{
  "d_expert": 352,
  "router_z_loss": 0.0001,
  "init_std_router": 0.00923,
  "lr": 0.00647,
  "lr_head": 0.00335
}
Below are experts of layer 6 (counted from 0) of a mixture-of-experts language model. Rows are named gate (a neuron's input weights, with its number), up (a neuron's input weights, with its number), down (a neuron's output weights, with its number) and show model dimensions 240-319. Each number is 500 + 40 x the weight over its row's rms, rounded and kept within 0 to 999. Numbers have three digits each.
Before each expert's rows: "raises" lists some tokens whose logits its average output raises strongly, later layers aside. This comes from a sample of Wikipedia text that the model never trained on.

# expert 15
raises: " a", "In", " the", " in", " at", "..."
gate0:498509452472503558508590499479498540490467532512511576433486479487580492547517569490512542503525473467466492414532502560562547490487497456486458493508509444548419498488464490476491459504485482572507532559538509557596506500472514509527532556
up0:449510519438421512418493518483591530544464485454482416503475544523486542439444521500437530563479521494452539559485477520525532474547508514537538582487494491567546487513548485600428517442450473523535548436534414483539458544489410561496542500
down0:461568485450613528496446470459523505529466457489548491497564539553424427487564504515448540556434513532577452526538550476495505547467534568488547534518489500483497605463498556460498500569521498509416494520516506540482553454509525489529510522
gate1:504463531508534469582550541501448501471452531460525484514406473565534500490508491573552502550515506528497528503473439491511517527515494445490516464520477545452517485510555508526472509530510508489467430451473525428506449513494494501562495587
up1:590539516510548477538466461482497494497493430501536440443458517478492507506528504469496453474521491451549517510467483472471477447488397488518437492451507551537488527505501526509499513514535416463462476488516499503521541517404502505453536524
down1:390494497536435545516549451528507475513580470510478484521565439486504412509501567469467550458478510480499489525495412575458444428500503491455448526520489507479511464479503561517538517568551491491516536487482533497538441457517492509569504511
gate2:529564526565428552513455497426529499513563451537508540562568527425536472537559491434459578501479533554516523547459437504555536463455574450542576500458417504543472563518488478607447438496493421459484481475523525513497533539492471408482557494
up2:512513527461487487529396520508478508531534508469514483438494496519479474479481507509460476447476563407557420460482532534495587568524526476508533526452492542554467502543505531522548485495514551533528514606568502467502435443523496508477502467
down2:540475529514493425442474503448520446513488459382440389512544523486503496471507418475452487498533516508455486510525469440433473521520463407509526473522488542435493480396507469486553535468485525530518521487464484505494567479383539452560528495
gate3:495539536517512535507508500491488467562466492505514550435522531580520450509542482485511536530475587533500497471555458514449414450549508481497499538443557542441493522546543470543499539438506464507461541474517543484494467548511507521526442464
up3:459498453548507553534546473507503456487459609548511457382501546553430513487442485501468451506458500421575545504473469529525490501512494492464375479498518611470499487503458560490514563489454491518519559554528510508549475529460515462524472426
down3:451433467536497532521565511527515567463495487489541588484514500545516486532537461438475482498469459478456514451486448559417467504571533541466455462485560522512555549418524512414491659530487482478525482545441556508466514472541476537413469495
gate4:472457518517465445499462520468444518558451464521474593498488547519461504533456473547418499425501550493485470426540496482567483486520586387478540459468589480534558483508475548482479548485441474511507520525559519495535402570536486492502526562
up4:440522453494467546549513499539424523521517410436444470489464482455521484499510567485479516473518427511499475509552575467494539507548527459550549492513512400476526585449502497534424494508491490559424481535479490497489471514520523485573461498
down4:523524481471481557491524488411496546473519516553426499522430472487454466584510485528506420448535469506484473545508532423463469475546545537495541573465424491515530425501494488483498468407553544573518488545541399484490529420517510450495509454
gate5:464521549512472439480526444550468469510509503534466505573513487572485466513536422476567463550439490528500451472514551518539490516476527498524513557502567481494538518558450560490517530534542545499489482527491551529418585446551525492568551486
up5:504520524504549543538513468447526464461409398564429420578437485492537457480507477516509427483488539468428453480563479534525502496434462516590469449467523515488470521512519508516534545535447591539566485446428497431492498492548452489447454473
down5:482482500572479515478535441531451524517551503548558513520536462435447464532477436524415505500502524495468517502475521496478538482464495563499445431521488489500514589488453464508477489531513531492490545549525510538535573551558510422454481516
gate6:549516510527495515510475507541492508506504547499541429556498414581549555611456468528482507503540495588445483465501515509498504488610371508542476478487518515487480532416475466475523548499513502482472491495461532493514512478474462410488506529
up6:533526502461531501493506546539495459454504525487542473493529489497416422469526535455540471519478498495514489521453428574516490523488519480492459513514520480559498512544550484553454574513544553486481465461485463527581419474477480424452443514
down6:550499495462469455466545521514475479463518574437511554471547504458506540449501544509533535501442443475606477563535464476497465559536430518445501474558497532496562478520530515514496483552559441457499461491421469496484567465531507461504478559
gate7:513459521514527446503466535448512523539505485437469462482475555493545497502492518447493538457427475452486529501595394582510496556500462459476518498543487507497534531544526491480488616458505492526525504502612522488441531502475480500503540502
up7:529468465428440555529486457529399487484489562565487484523570552475519456487466470552463496509427502537550508525525530571453494529502484508494470603459563427500510492520474506495531483554409480535441527455553452570461526489545495497518523499
down7:497605519508549452497484500453537564520539513510468551494501468534535541467505454489490464475541484489545552534520491500516521441496530581523534522475481533492469503545538468526563451477491540544496503489534516482544496480490467486557551539
gate8:535555475531574513468496420523470465511495476458525489540526486432438501504518539502595432438544499481482468561479504425509559440530540519461446485481521575489491488523497495471461557532487509473463513495532474430471469523469494489514473499
up8:470551493523544486475523468555520533511542507491437436465466544451532462469599492502494502538537448434575531462487421556454498486579482506484465484575484465563483522509448504505514543533501449523509447511496458452461527486475464444529451476
down8:457506509614467563563471479532506537533494575581482446460475512447503526452485473518449502555561499443494564451455501518552516485573576494507506520574475495480425540504498560500452511501473524520532483473446440462534519511517485384465499479
gate9:517541521553459497508496466497480492540482470546589529494522520444461512505534480488464568530504539434448486490523538498556540488506509490479446523399520447482454517504549480568445572540496495461538424476541495540510507498435508584547528516
up9:476519460477515570553591510470502543509478532481497593549537593398526559510534534505532428519509523483401474543505520516471511486449495443467498439470463521548475507516475526461536444546495593500515569463465575490533518508429543510524494494
down9:519477487455459489457511554513477499549534509413572582486495460387470491488489565516477538497510478539498515485488539459445467487466499563489474445489556457527526511572509450538485572456463542501496538509528456434470490498568438505500440472
gate10:439536496472512519464456545492431548475463425464540490455496564442526463533503511465561462425428489469451537475515509572559545518565536509507485426485505522584526559535506537587486529470477537555482515493508487469500517482471523499457516488
up10:503460521485499443518504527515533511533450542476500530513507460505500486547516492511609498453461472485530514478473501608441443518491437503548536501572494520525532480563540505463422468473477532508489568472517460509459504514524475520505572600
down10:556493481443532466505445515472524453485500522518536522450439513452525554563446492539543486385451443459522489452524521557500528612562463510497503466564588529511478481510515527533506465463444497519545435489454441501523560498484443558532521528
gate11:475587497481538511448481554511487460532513451413489543486493497478464526518564460512503487479480483417518483502483498555530486506502462572505483501502455495497452471521506483496535401441487501550544512450519529534495455524452450461424497425
up11:498534455478494477399547501480485483479487517480529486545496436478408480499539516505520495472554513525553475539536448517466466483523546488483507518470510498446453464500413507517518477496482496462492515456404496460442516499505497469552403486
down11:407539498547516530459555536500483474398583490461527529524524477499502506445473425508553477506524545497434517492492552478520504525478500433481473563547482496506461472515509525493496545490507465572514472582493516522482498494565420517549458478
gate12:510464527519535529478469515484534423474400537444428545454551480486461563556500470438461501570504564503456472495454507488520550482496463457458488581513494536430557530557412487452464471451490469518501542483529483502493564464499539518470481612
up12:505492526537427543457528510450411495446520545499533554478481563573473464536529408549540478497478478531469421512480542504470519476439541520529473436523526485526471470505494533569397528469441542419434463548425457449451460538483519433467512506
down12:432517496580520545539475540482474503481535500496505502573553457449526613453493538448537502464509512432421505522506604518494474501453528570446502493463496450473558478520472532574534537549532516483517443516495493527461475486497516495435484534
gate13:516480470449511512531546538519497467449493542503451491621579445480499512550488480505506482480538478488481543506438577501508515603474528519499510467477505513497472489531531521486480465410489538456560463554557440526469500552517552492447545428
up13:508444516448428534511502496458495560515509452463472570505469447482572520441548512458529479525500528486524547533467486487402516449499517499542561454484516523514509518458481504441477507551503482470485491551538479468530509486459549463526455492
down13:539559481505488585454438521526521512467508518451538503557492490545513446473597576499467518481456456470538565535420406492472515586467537519501521529519520494483453465485556534496531449544471541541464505487486549435426501512430558551509430472
gate14:500551470494484469469514467518493526505503470530473487502531512500539546555441462520536454445492503577508477532599457489481462449453479490468530515500497467452575522554474530423558476501439429508476461453526459532466499520498506562508509523
up14:484561448569499497482505440454472518567511541545407508490466492552517557463505502444535457548516487494511428443516522462521513479511395522495528474468534483567481523472453514555564509518474493492441501483541523518507494464456469501604531463
down14:519493462539505473488488486466524488615490441468489467471485515484448533427584606512520444567454554478538512441453482482487500446520530531529573495534401510466500530513530488430424479486532472477465564521509469498420601561503509516490478480
gate15:481541546531443496557431468501547462490480560469500525480463511648519439513392520566488517597539454484501498613510525495529453458469488420525472522461508563460404530507459408503452480483494510459397506546520502507477481421442413539471447546
up15:476565465593491466540483497476532524516539449482485518507432502522448547450509502500547495542511516496506534512501519447447486465447483497545489515577455521505529418563530423500499544452515524466452511476582458486529416508511525478464454517
down15:519466516489502544479412463489470552504504497487477447513447530541485417471477490456473478465539509484450518488489511512482506616466498509484558531528435526530487461494459485455532443458484477463492549487541487423490472486452462503461543481
gate16:515444468467462595477495572512484501507474486498549478442485540509511434560464492484435497479496499535544479498453517544546556476491460433510458505470440481494454436474478467516550502451461480444530487451530469485486482398512508515469533514
up16:435533479534556457472497407512511459520464478507560522476544480468564507501467499538464448547579499474474541523488490457453480478490482481470455522512496555483517520520433509502483516500564479436446482497471573469465515487527463515565519568
down16:519529515528467520545492451483468528477454479492509480557449425521483502507495542438488475456503496546541489482539495529448461447475550441448575498495507512439477502479514498472511459588466552528477462506450491540469475468486484536506504491
gate17:462489498489477485469421510501543496521463585468428459551456476491444478521374536507574512549549433548474470525461511483525593532498532526445506533529453480489519523537509497512506508515523654492503481495552504537521493499475493489519492564
up17:548540488548487497486521484560481483517519534491491496488506520513477481501446443439532479493458478478507506495460525518497415606523521530524513493518449592529467485529443447434559432519496618566491491432463464546455518532525541517539478490
down17:536481507485395535515483478471490453466419460533540516470593497573469490435497478508536525484500505529452552490466496516533429488470504541472539490464465474474524461440444530532456508484562503414468458558449475466456545540500485514519422542
gate18:458543507545487472561534525419509543560501502497480459462542562546453534493564510507513536442487520503445437465555443535522561579552452507519521534501530544521598527526403510624470510444526490542502432492519595524468531499529529508492446486
up18:512429447520559508488537425542501478497530472521475499510453561470517428468454470513503453507437485492494519492532470489470581477503483522471533408479529490468517411544521482488477456468509473544450457450488548475566457441496532483514488496
down18:536474476486515542463454482498569410514502477502442537459524490480545474488520551465488466467450457469572486522499459524523478553454513553509452492521464472546465479503395422508527490504556526476523562533471538534485473517537512481496529487
gate19:464490499556499469576546470485539478490542463552527523480542473476520498457482484531553476518444551556504472481491467514476464449537501578414531502581563531495514540501516537564522511464467429509484493567398571532515506509494529428565499546
up19:553499528471533510533444456552553550486446505495547481475562486466465510516475484503513519508488554519556556453551523486478492471599472442472522547505511571542508466495497514526463463493471494520495421597444440521554549498488462485552539480
down19:490503473397488513599463495456504540538544514443535430451469431479472466519544451507450454519506539501509500531510479477537489535449451532499483557421614521478469471539447457487481509601478508567468492553474507499444472462525484444497529535
gate20:497547487549445571498472432546599481465530446456485494433451492481499460538463527570496496471442525550431505444487478519508525534452484569523516504596522515533497517534515504508433499525455522484580510551484495486518448529552529486517541531
up20:492459477564436488461517469433554545433512580491556488495462505489534418508424516490470514518516458534486486499445449530430485498452458492482532526466503559503484543538414520487536439510497523481456437493506584456466481553516469533445549417
down20:541511528412486400504507484420485469499442484516492442486493514517497502454476551526417518506511531510564503418489473457473467445535533489545478484538524482532499471522507589450452435442466576418486513555532454483477507547535539464525509504
gate21:451518514486519449527507454485537508484536518534487464504562512485480500524485472425507479405456524473430535595529549459492470524536598517492537456423541584492520527463493512510577468610520524434528559492449435584428465504534421557484479502
up21:494464470529497561529492538458538437531468508517534454477522452457456482549494440469485539505457497494479489492505440574445556474420508555475546539454493396522470554501476528551594533494534490449485504524541504490454491527544528483444505444
down21:506562587459482534478557530530546463556496512487447468431493507475535492532511482450491538583566520510443567439407505506498431510488541549531496510527480448555541459530518493524467451467557465494505516485536453478460510519466487463436487514
gate22:552513460448387548517533494538575587484527550473510527485517498572511448537514532516528533426476477489464532557576550443456449481458525552517474607430518471551505538517512529494521531561482479552459507551448504556423475498478472454532526538
up22:385455469520503456487548444469525539564515431550461545539548536476552503498515566485545460572473452517591504559575482439545484491495439517564526501527498531532497488473501488452499509461490518514430476493506485411453478514540457545475428469
down22:440479506490415539541508523432465530521495440575534590445555530511480452480575456467471489509507516502498536508454477553559534495503481445489464602551507456486518538516540518503498573496456459570473477508476464455448495554516488534474492445
gate23:448565442483509540537412488536553508521565618512462475470528450503509511471506562489501521437618553529484449488445498522470532467429543518440524542493556525582499502541482627440466484529456483507521542480502414486552487488445518522539514520
up23:464470531545536463468489542519510481554459499489507485467491500533487492517515534437463590545482533476491484524542480567446442482503460560494491503449515507549504510501422539561508516466478488495456501526513563517456438514508522520500479454
down23:452567479463431520548458596497494494428564473447443530472413448525499466485487460411532482553482534517537482595503504471483409530525472541458451504525540578534515556496406546531451523465484509482464553507458465479513505540452476490485431476
gate24:578404529467491439510390466517531490536590543466475526459422538516489508508486503529521425490443486493504536555504483460433438514389433479479534528539515516541456517494555539528522564456503441522547541525505508544490533453479516459533511510
up24:507540539535508499507499506417521496465528499511522570518493454506504532461564523450471504498515530465442484516517464483452504523521439490517471504398490461491470540547520481503537516483516450540439504476572494479518466500497547475479557519
down24:564558527489549563559502565465486513443537458492492575536530599456570519439500587521514555451445564464487543500541433507481440547567487481478533460520436489492438470563536463524496508447482527513451463465573475537503510470441459525548372570
gate25:496512508494501594520525557524485471496477525513429517551508488574546474563573532450511446461513502517571530536499470533514517460522434465506543528427518542545541516486534465555469528461510565459486432535529565497539514451543486541463531604
up25:577443520511487492562538528502508536461452547478533458504495510535479530523547625519536476452443500581422519547487466456450497502521523497534597499569554562469486555552593457467560508425479443509505477525463510494476451462462483502551495528
down25:499504448547535485476473549561515521450484502475556503464558595601489500552523480452516494506485546542500513505519511456468482514498436525503469563542520553534517482587471500522472526528478481471524486601466490498487509466424561579459505464
gate26:610479495468529490603475489455510489419476443439537430439491511500460516435441575501528451448481481509487550558525494533480422500483547449495460471521447532480521517498463547525511527535469544446435481479462492480484541405440493551466481391
up26:471547428470457508475545466507455594485503441525512480492481482463637509504536518515529476470534532521523514505485460498540576539479503465539479471557532422543468538502513562467507513419545539502444571518372552505476511519469461516510554516
down26:447480519488502532477505557515444448452530494466472540499605532529444541477482535522523461415533453493523513507436491480520477552548555493451519471505552443441466466521503591450456519432504477494430483563514571451506465574498467532540491532
gate27:472609568563558472487468541475447495440521539520531463487529490488437564498512522513537539496544526477462452478509496441492557494460620409432469543463530547519508466506510403517515538574504567469495525493501435531507539527528558546501516468
up27:468499552503423543483511521506530475449469447587544516417492399488521359492468461519512478489507448498479509443452488472489562565534508458535472443510568537457532483511493513512445505570539477412561474522443510543545494484531584427456491478
down27:530607463547501576512555513409507521544436601529545484484536483491507513500414502475474512478527473535556472544430483558555518496475507508498437517479505480482555511460481525510452479457507526633468467507489490532459499440484457514475562527
gate28:499551509436513455491528422493586554510593392530543509453529497525557525521530518506452483506484456545503552559485474481522442533532504519467524559455485508500485561520535447482468530544517500489476466520528420526520492497581506580557484476
up28:411550471483508473463474566523506505512527526483518537512481555489531539437540522570494504528527494490524509532522489480523549512434541527484540565520444534485490436527428561445486441481527527595532422495592500527484518577474429511442486504
down28:554477510466529566488536515522518463515536499466507505429605545479553420477485425490465490540499473533504529515488505500516514577451499484504453521486444515524490500558459528542453477451500516510482438581454476492460472520428477487529454536
gate29:481457544482455417452554512468501502548468521438469511509538518536506507433500461542466472516457464517557513391448433487458485580546401518478535392487588468554464550529531507507476477515514509581529500414391534512522520510480506538497434516
up29:479505417429498506522435537519468519463530525606484444516529544454521507478462461450537487517513538450471474519556516480513448517416443507428407514472456528494586442562542506442531458512509530487555517490440520487506560531509483476484564486
down29:491474433457549477542530508485440520474544476501531524455513596508419463500462495454406501530500566511484414516455544432541486541508524472480516448517499529497490483532504550502531431539566514512497543429498528530440511495460456489489541502
gate30:466477583475538523480520475496560447535454459514557502484471583521503536564484503548547592540487488497466547452495437479518497511494474470465481507558485511489443518511538512522497517472486485609448470497573477438482421480431492548441455521
up30:388520432549428452551493554455507496463514520494455559476469513490501560526548510495536502465529507551503429557473534503491485467433550455509505542527451471546479537483580468486517376544462514490514522417562461501546571538517503447417559521
down30:481491532561453471469520433471486371471489512532477491429460547461534533555508497586538505451530449555515493556537592505509550497477502490492483427578434488558543549520526473497536415465593477439487499506470497481552446496504526543429460553
gate31:578536576523537501511559433498450588506524484496491516513496483464527487518544497482466543590492566553448494423559483543483433492539561512521572484527501446472467572488466485514468485489552537499477472455510463470489541519503504483510527503
up31:511470479498432474497508500532523539476521521476475521474530529514555506430572472439449435511523503459434486461570487438448484495500478538521465561476530512472543444524535503505451510542457535546522442564507574434521500521494558473513534533
down31:523500523533535544506498488521489443535474527541540430500496526477480462469463511405521397503514534419530530487478459409561536488504459425596451491547542413479617464469508459478569542465497518440490611497468511459520446455511488444517479489
gate32:560501495480426493451538551484458525548530517483488464474513543539478551482512491509473511510476467515429537463505535533508504506542546570501505496487506458539548502545523519533473528526488530567492596516490481585412556537515483543493509489
up32:465450509472609514503523471512561465545490520495512461604537499448493499492458514484465526547526508426526494504478489479491459464495475454475446479495556501521486508514564471485460610521526557486424481490429509485497553471491508511514523456
down32:513499469508448424492486532567444515549473517480512496514489498502543566548491437495431471547487516534504509502559487452493472487516402537562494479516465531470443611532625522536532569476410498509479509492505544508445461466490503531562481439
gate33:507511520480481404560460491523547493593500511449501493528533531460473540504532550523543515546517547486476510515423470534482406468607487529511466510531517454524426456475530528496478517482531554512464495542468468533498523580481401552516510522
up33:523420502456543535578459524462528448518456508541539455529548476561481459566464468494444496491552465502511525449530544518465476504504519429522474492476438437489502469508492437507544549507510480491513466517449525431536492562505538530545534522
down33:445441613503506422552547611496530432490504477457556497533492420433508449480455500490492489486515549515460461494471521438485516572501443416460514496540501500491500513457446440526525525555566493504493463485523435528497496479529529514504559518
gate34:481495456589497503527535484554542546555519547528465418505421469475517486456456505503492446532536494492521500626545508510512491523530549553460520561539463471484421569555518498477483493521567446558474440539517511488604513487534389442507498547
up34:464443526480504489593507510544530535468493463457486554513526524439488504563389458516590470450561480536598502538491482483521511468493443487508439459510480521527422440490474540537561535529425602508535515448504529473552481424455468471496504455
down34:515461550613438511460496539574548537444512518528531537457493516476526551528492503455497507479500503548469499488514533471512481495520451468456445450569550535443438471521503537522509501608419545431462514483539522513486568461469540501519491514
gate35:534547473470474503520494536480425506461557461441519563455478475409493455521541556501457456401516511503492521580512544454544448550599439571438523498523479496463513549531520522462532519548547540549557508536492523485561428508503557553473483480
up35:544466557560525509484461529459550544491397438481497484497495466512482498552514544457468470498527508480556510513516485504565511446522536510471502470480573477424494506536505412435478533473431476515456472531484609491521536512516535435494553495
down35:453515500457495472476525456507493454484444493423429564485484477502465494549508469518450488499544465444394488559556529577521545462456457508510550518506475499481530520495472514500471477506446507547550553527551511533572494474536553519515433492
gate36:494414474557470479523464489433554568462423531514484449514553537508457471490564505420577486496425547569467495456546486561465517450449499465483492485489430468512518422483548415475497464567481429472475519483540469509457487497538473524479539473
up36:511479532538456506445553467509501457559529439497484392511518456525535489452479515514532496492509506512460495464501481520502436512494576464500544539539491525492489476472481569553507506527506495485490444473488502481483475485421537531514439501
down36:558497518486529436464435511502494533502523518529474430560472506498530509522491438511520513547519573494530494492514497490497438496424488488515549530466538510467478568504508510485502488548493491431527423440498518558544527508496511510451553568
gate37:534519463475454517455463428457555468483469607495515454441540528480536541605457471502455522485435472500497491469523513461439533485516591480482451418475490549448514534460504462491504531551476408467450527509527491512530503489524518519487454463
up37:536479519565482558537422488508498411517464459522490472486537515527542455469548503437468458427475584443487483485441559470563458470566512521526504501482516460472494481487502475572474459498541457538421558486489465482549481489483478513514463542
down37:504491443544557504506424545509529500424515450555475560490510478510473490440480493514474455456464471483562429487488521492539528514518456557493470489535427469518411517540485566504626507454506489521464595590474428451534435530528471545496482529
gate38:556466433473500537517505451499533470489476459496483537525497521464523525436462452513488503481526466440498506456506549536468447542460469560529567448479572488570497583490488518522516490590480587495459502498454509569449463480427489450540499566
up38:500523463535512456490456520441405444563487558487519489503453516513533517463510499484494519520480514561490534513505523591504519527497506454461519467497502530516418506448493514476471541533472490439504524419449589471431522473421490412550457543
down38:483534446552474558548499556489512518510528484567458558499534495520474477492430502465506436514590467424467539531421496481518538582553424517449489407459505490447382482464505488547559486482523504445507500527499527515535485456458493483521500422
gate39:515528468525436481552505464467585459512424493527523412529507494471511534545531447513510569480448481521525507575450421484555522506513501443464500493483526470476506527444474522402521451493444460473553509459519456509457438513471506567521476476
up39:495526572478489507426504443475526543540446500429560525552453479527422503508447491470545512487512479511524494516463518455475481465545545467491529476515504553512539529556501508534468491562472520517522505549543494497515458495578512525500564471
down39:522528473618483430464515506501461509449458476434481513498479484526447561475500490478606493480519478533562494466531543505497475479513486507487491571533487516448529493451499494507537532492497513528436562470559487456457509544508479493508468487
gate40:415485484477442515516517538441465537464453518429542483492539533460516455539507458466471549453518461527530478542430405489549523540563514550535511501491517440515414453547496520564515565483517482493487435513479448519474514531508552454447536505
up40:535477517570476532517449517490500471522540455473501494514490528595515507523522510460497488579509496540492512438585548470463473485557417568517643515457495436551561600531464474424496493479567465493500409483494545439540445549536503469525527527
down40:537529515550514528528501527495435428477567572537494419499529454524486512482497435506483549467442453536440475555471491453504512478503524535489516460408523507571527442530585537477542553470535556564495446531467563511484537473428440438432516517
gate41:453526515496499506488501509457558492471554495508550474464458527488550464545516552473471437474567489559600578494481560538512420464410485548385522490500529530422493482561529503470453532532467549428537575416454512598456455485495505546532537445
up41:525554556513522513511593444535533480511483527516508502505556453513492501477512548504546528483581484481526564502515495478511408458555474523484526523500534551516456573487460497518549525467510516435525468465474485518405541526447507472580493517
down41:521572503508473429507491441531530467563527511504472450536484545513456491535559485578501448466541530439470542495487505506492541420502533561552509448526503444485543505502582493399519547465497550455498484463446471508517504460454586439418499517
gate42:508465448552488528467477467428528481608572567473416515422488540511596478551486510546519535507564528493568495525459443479554494505555413557542533491493442453440476550491470491548489559510454517478510544533448455454482505536529555531454555563
up42:501588549499492532537548479568518455511487543499567500479446400513563526440485460551446543544467481489553453462524518474475509483559497493511529465534507484451507480568502559474522466418467518534507514489461527549527419523601561482544449510
down42:533504544525518446455436457489608477493483437499456455531485425449429548572457487493495498491455471474445521507543472478483437447510559437463544494501509492567421443491425480492510547465518531491488538435492558513539507477510535513444478482
gate43:427555496516500504529570480484483492499494510451533473473522555529388554440444499465495424510488536459547558486593465533561510479450453485520448546450475501518507466511525557593483505538518482480539508456454512490528559456495508479463547432
up43:512411493477496522476481412536548533505410531501491500522460532486494505540470411451505502433548531456521511464532498453551446473486528566476511501473446540481507559537497465518540540562572535498510518555479511615525450546451492479552542533
down43:536527499501519440500423473494514540521486546504547467475583517475485528476402480521545524498502469479525500504472480551511494468524494548509559510446478464509469443515476454531507476494505509575518540472458538505526526504472535516503473488
gate44:521510535479502439466507539518464469498470434480510507360524456505462491521460523503455512532535492417525502505510530565526496461497490481523520490463498490532598488524483544544528458513479494461473554513531584485570524463498490451474520498
up44:577451475495443485588552467539468536505533479418512507435419542427513435504521454480442513483470432548481487546447496477501482487458530426517462490473536449501520505615455569433469489481534466433535471507553520525424515542525513450506495511
down44:514453482480496509456509430495528535511453450483536557507518505535494499480544494544498553488459471569590565495514511525523495528518543462546423471505528569482542497515464499497577477500470505464446534495508595494560449537524534440479534462
gate45:521514549521547459443448440450532468478460476540522502484505531531525556500484483503438537508458439520523524468510468483507460520511495483411462548446532447484503531417507466548523478482481435570536476587608525454521484539473483465508484559
up45:441460448499526485482461437503505466553495470479447484493479470542466526499458477472531546488444533445514537478435566467576508413581496519524498503546468465510524494513503527433422499493449427492508452524481522547532514517483456449452473538
down45:472489540562483432460501491476501487509511510508555533477511505521516510457551532449564503546535452503500500511513478499450469547568429524527441490510556523434561618494507465540462450484579511482512499495533570480542472504471465559521530457
gate46:547516520492539469492490507460502449486512498456527416501488458515512507472458475490464549512527448438538516452421518430502515491474562451523520527529530512516480412559511545539523583599485560528507453574521551541529467521510524527495487536
up46:474449428468392502441538465513426510497446534535546482493507447553528503442500471460525470486507498479515493535461466477446484535467458510534470523450517494494488545459472508384476471500551550515440490480466558520522476478487502503491480521
down46:502483572446501556461485499575547507516513419539523463531442450506523533452501509572510547464524465531499474458451481490448486469524523559478525427484500471446556484479478440497460505491449534464493505479549529478508528440451468512497413517
gate47:572466503479499528528512519522507493483509523476499445529505448487582448543489461492519550470428489498443487568435526564470490526510510446480441562517510526568454419494478574507566505535462551516474514447528508531519484498513516499470535491
up47:488525484530549503458436523499518583499473499473509459510494510485534539487505502516534560456452469464432479506586480454498481510464462460488526447511550500555509556480547582504593516429549439461538506530477533524518496482426553527525538453
down47:407514518493533509509424554547468457468494511539467473430490479486531515505470566506513491549545483530541521440465443446470448522422484564509444491552515500530564463470436574520531563463495468432530522476535481442505526456496500564530520569
gate48:461557486546530540462523550521514539521474489553518483485535540508480500543518458461480438472512521455464528490547488452484447529467520494544548539530518514475555464484533502521510487501517461482493450434533548495443535478514507509466552521
up48:488534525553463495472512514467480520510506507598482441480479489475543454476512519546570521425517450544541530539486463449524548502505508464518409493506520529553537455463523523460467452476523422514502498496436473543527417500471463419603473574
down48:538440519553442482547455517545463522483444578567551452472459456453510494468486571471515499576518530472519544512493506535503574466502495525479498519558503460408496506471517510475525493476498560543498543513505547510513458469511479552484486547
gate49:473429482492539408533481442425600506507456424556463559443491525481470433498449487435482489501433527462526538421514462554437400584544565545438480498441542474499435543485426484446572514512509518486465460459453467513576479459480518464542509455
up49:535502476484527532533494521560464423454494537525561484470488490493489558458609478506538532453500489458526543557495533481534455463495477410514550456461427444501523522450466534531516520512481481408466539570503495548534443534407443517530436476
down49:551522446467462507613541480588551458521433497496507505384411491516529474398478485487471506540460463533480526546459520506416462529488510536480516514530514517525539573464491519516477449521491483455473434533476488482486480471482504503514495559
gate50:505542505529519527509499528486526528507509476492560481455475483538489528503446480567431455468545504489477448502491453543458466593507482548476436562531494486521465505492558504484564554548499496467445512522438462465482545573481503456486447536
up50:511572471530518576470530548539551538516528551480505540522480437487491510435557557529507443499566495519510427546455502516580467484445440483514602502500514481555510441511541523497534601485506542453505522479492565449530402476476508465483411496
down50:406476518556518499514485526551504598546511545511507484515500409481425518515469534583531550486422514531527453550550478445446462441486486559550507459501456481557502447543495525513553490526464457484437516539487413511445512454483574521488419495
gate51:548536554458517510566460471469536463555447489477478448484507511433507482555438424513455495499454524482535485447488492529492468575507529539476542512509424482412534468462486502482550457519490439466539498549538475489576427518509480465498499527
up51:506521527480477540539472530511494466490437460484498436467464553431589485431497510496511518530523483464426524528421499530498475551512499530518536480618474506542483452567518510496581488412502554545502487491438438506469480523531520514486440519
down51:502528527496517410486482534474515525511468533501447514549501509495553536444471546485514437531524510511405553504492455514476550484505442479514513536570479490451425511474495527590493529547455505547449509488441558566559466482494461488576498518
gate52:481433460450512501487523492519508498573483482585507514498505449514485491516495470551502479465450472541512412507479493531501524538498490505452483545492544485418544492491547544577518547494484488545490506481494450454479558490476513450452450529
up52:480550467521513473537521536471573514510510493571450515466517468492573561502505536524470550457553573517519458504452455419457504503509484524555482457478466496525427533507566431469465509462479473515548468513519556494485435475536615552520458467
down52:500548508480484487504458427477498499526492491437458497468481498521536527508534491488584471491528511491455458526494451519532534515467532435490444468482542470500548548545483458572493441456471464464478522529500476497535481590557454448591516472
gate53:454460483478524527512528495494568528498487513464533499462443450475513516533427494456516515534493580488481558493466490443503516461424507556523504536493530468414507504493531503544575493447600531505506487500518488460477505549503444453570529497
up53:532514504452465557543488517489505519504468488547468502492440461480497539487484492535478496489448493497517540461500461475505535472541446497512459516492543490491533520521440497573514508431518475459534552499458490498435499473486535536530454529
down53:443451546457566528499435474516491528464442455470470475482518480499477507507490490504526479529460458410510494471481506482517492501544503435538519531468488493543499472507477467531406510553462484515425538472525520480493572513493508564437445535
gate54:532437486519476437537492471511462534520529591509497509493562544534499497496546459527497498447507448522531492490511538485478610479466507462520493461506491447477514557497424468504575482447541576432469533564516507530459518508588493529453473475
up54:487463502507540529494537478508491559556443516459532509462571490480566479572554523522461495552484519530462553514440560520485509491471529420469545509452538503516498460539459539514545517545529495527452491493528452504531474574504453543499469560
down54:465589426461499477513597537505539544533489473478500489395491493492513495483516512479579551502557466430393550485547546499508534424486508416498493489521399514484485576480521507495492465485497520574497541487533515411505508528546520447452543492
gate55:448480494467524556469497399501404511532486557569493506438551481510449490569456532556600541441440612494486488574514491512495461443530535503485475462469583464474573480531521453528496447467502563541487571541427562482510494519494462518581489570
up55:551532499498486478495537539538581543472557541509515430506578476462466552498584545533492501439533517519483503434562509489556498510425485547500453505437563449436463509436525539484513484472508513533493496491461515519414558482568555517529487446
down55:506452500492494502441491504506544530459528531467487528433542568503541555521506484497546436444494488529514472473504494529464564545452546483518540456551503485514508507446554494478569479559517519427542511572520551495492554463458454456473588457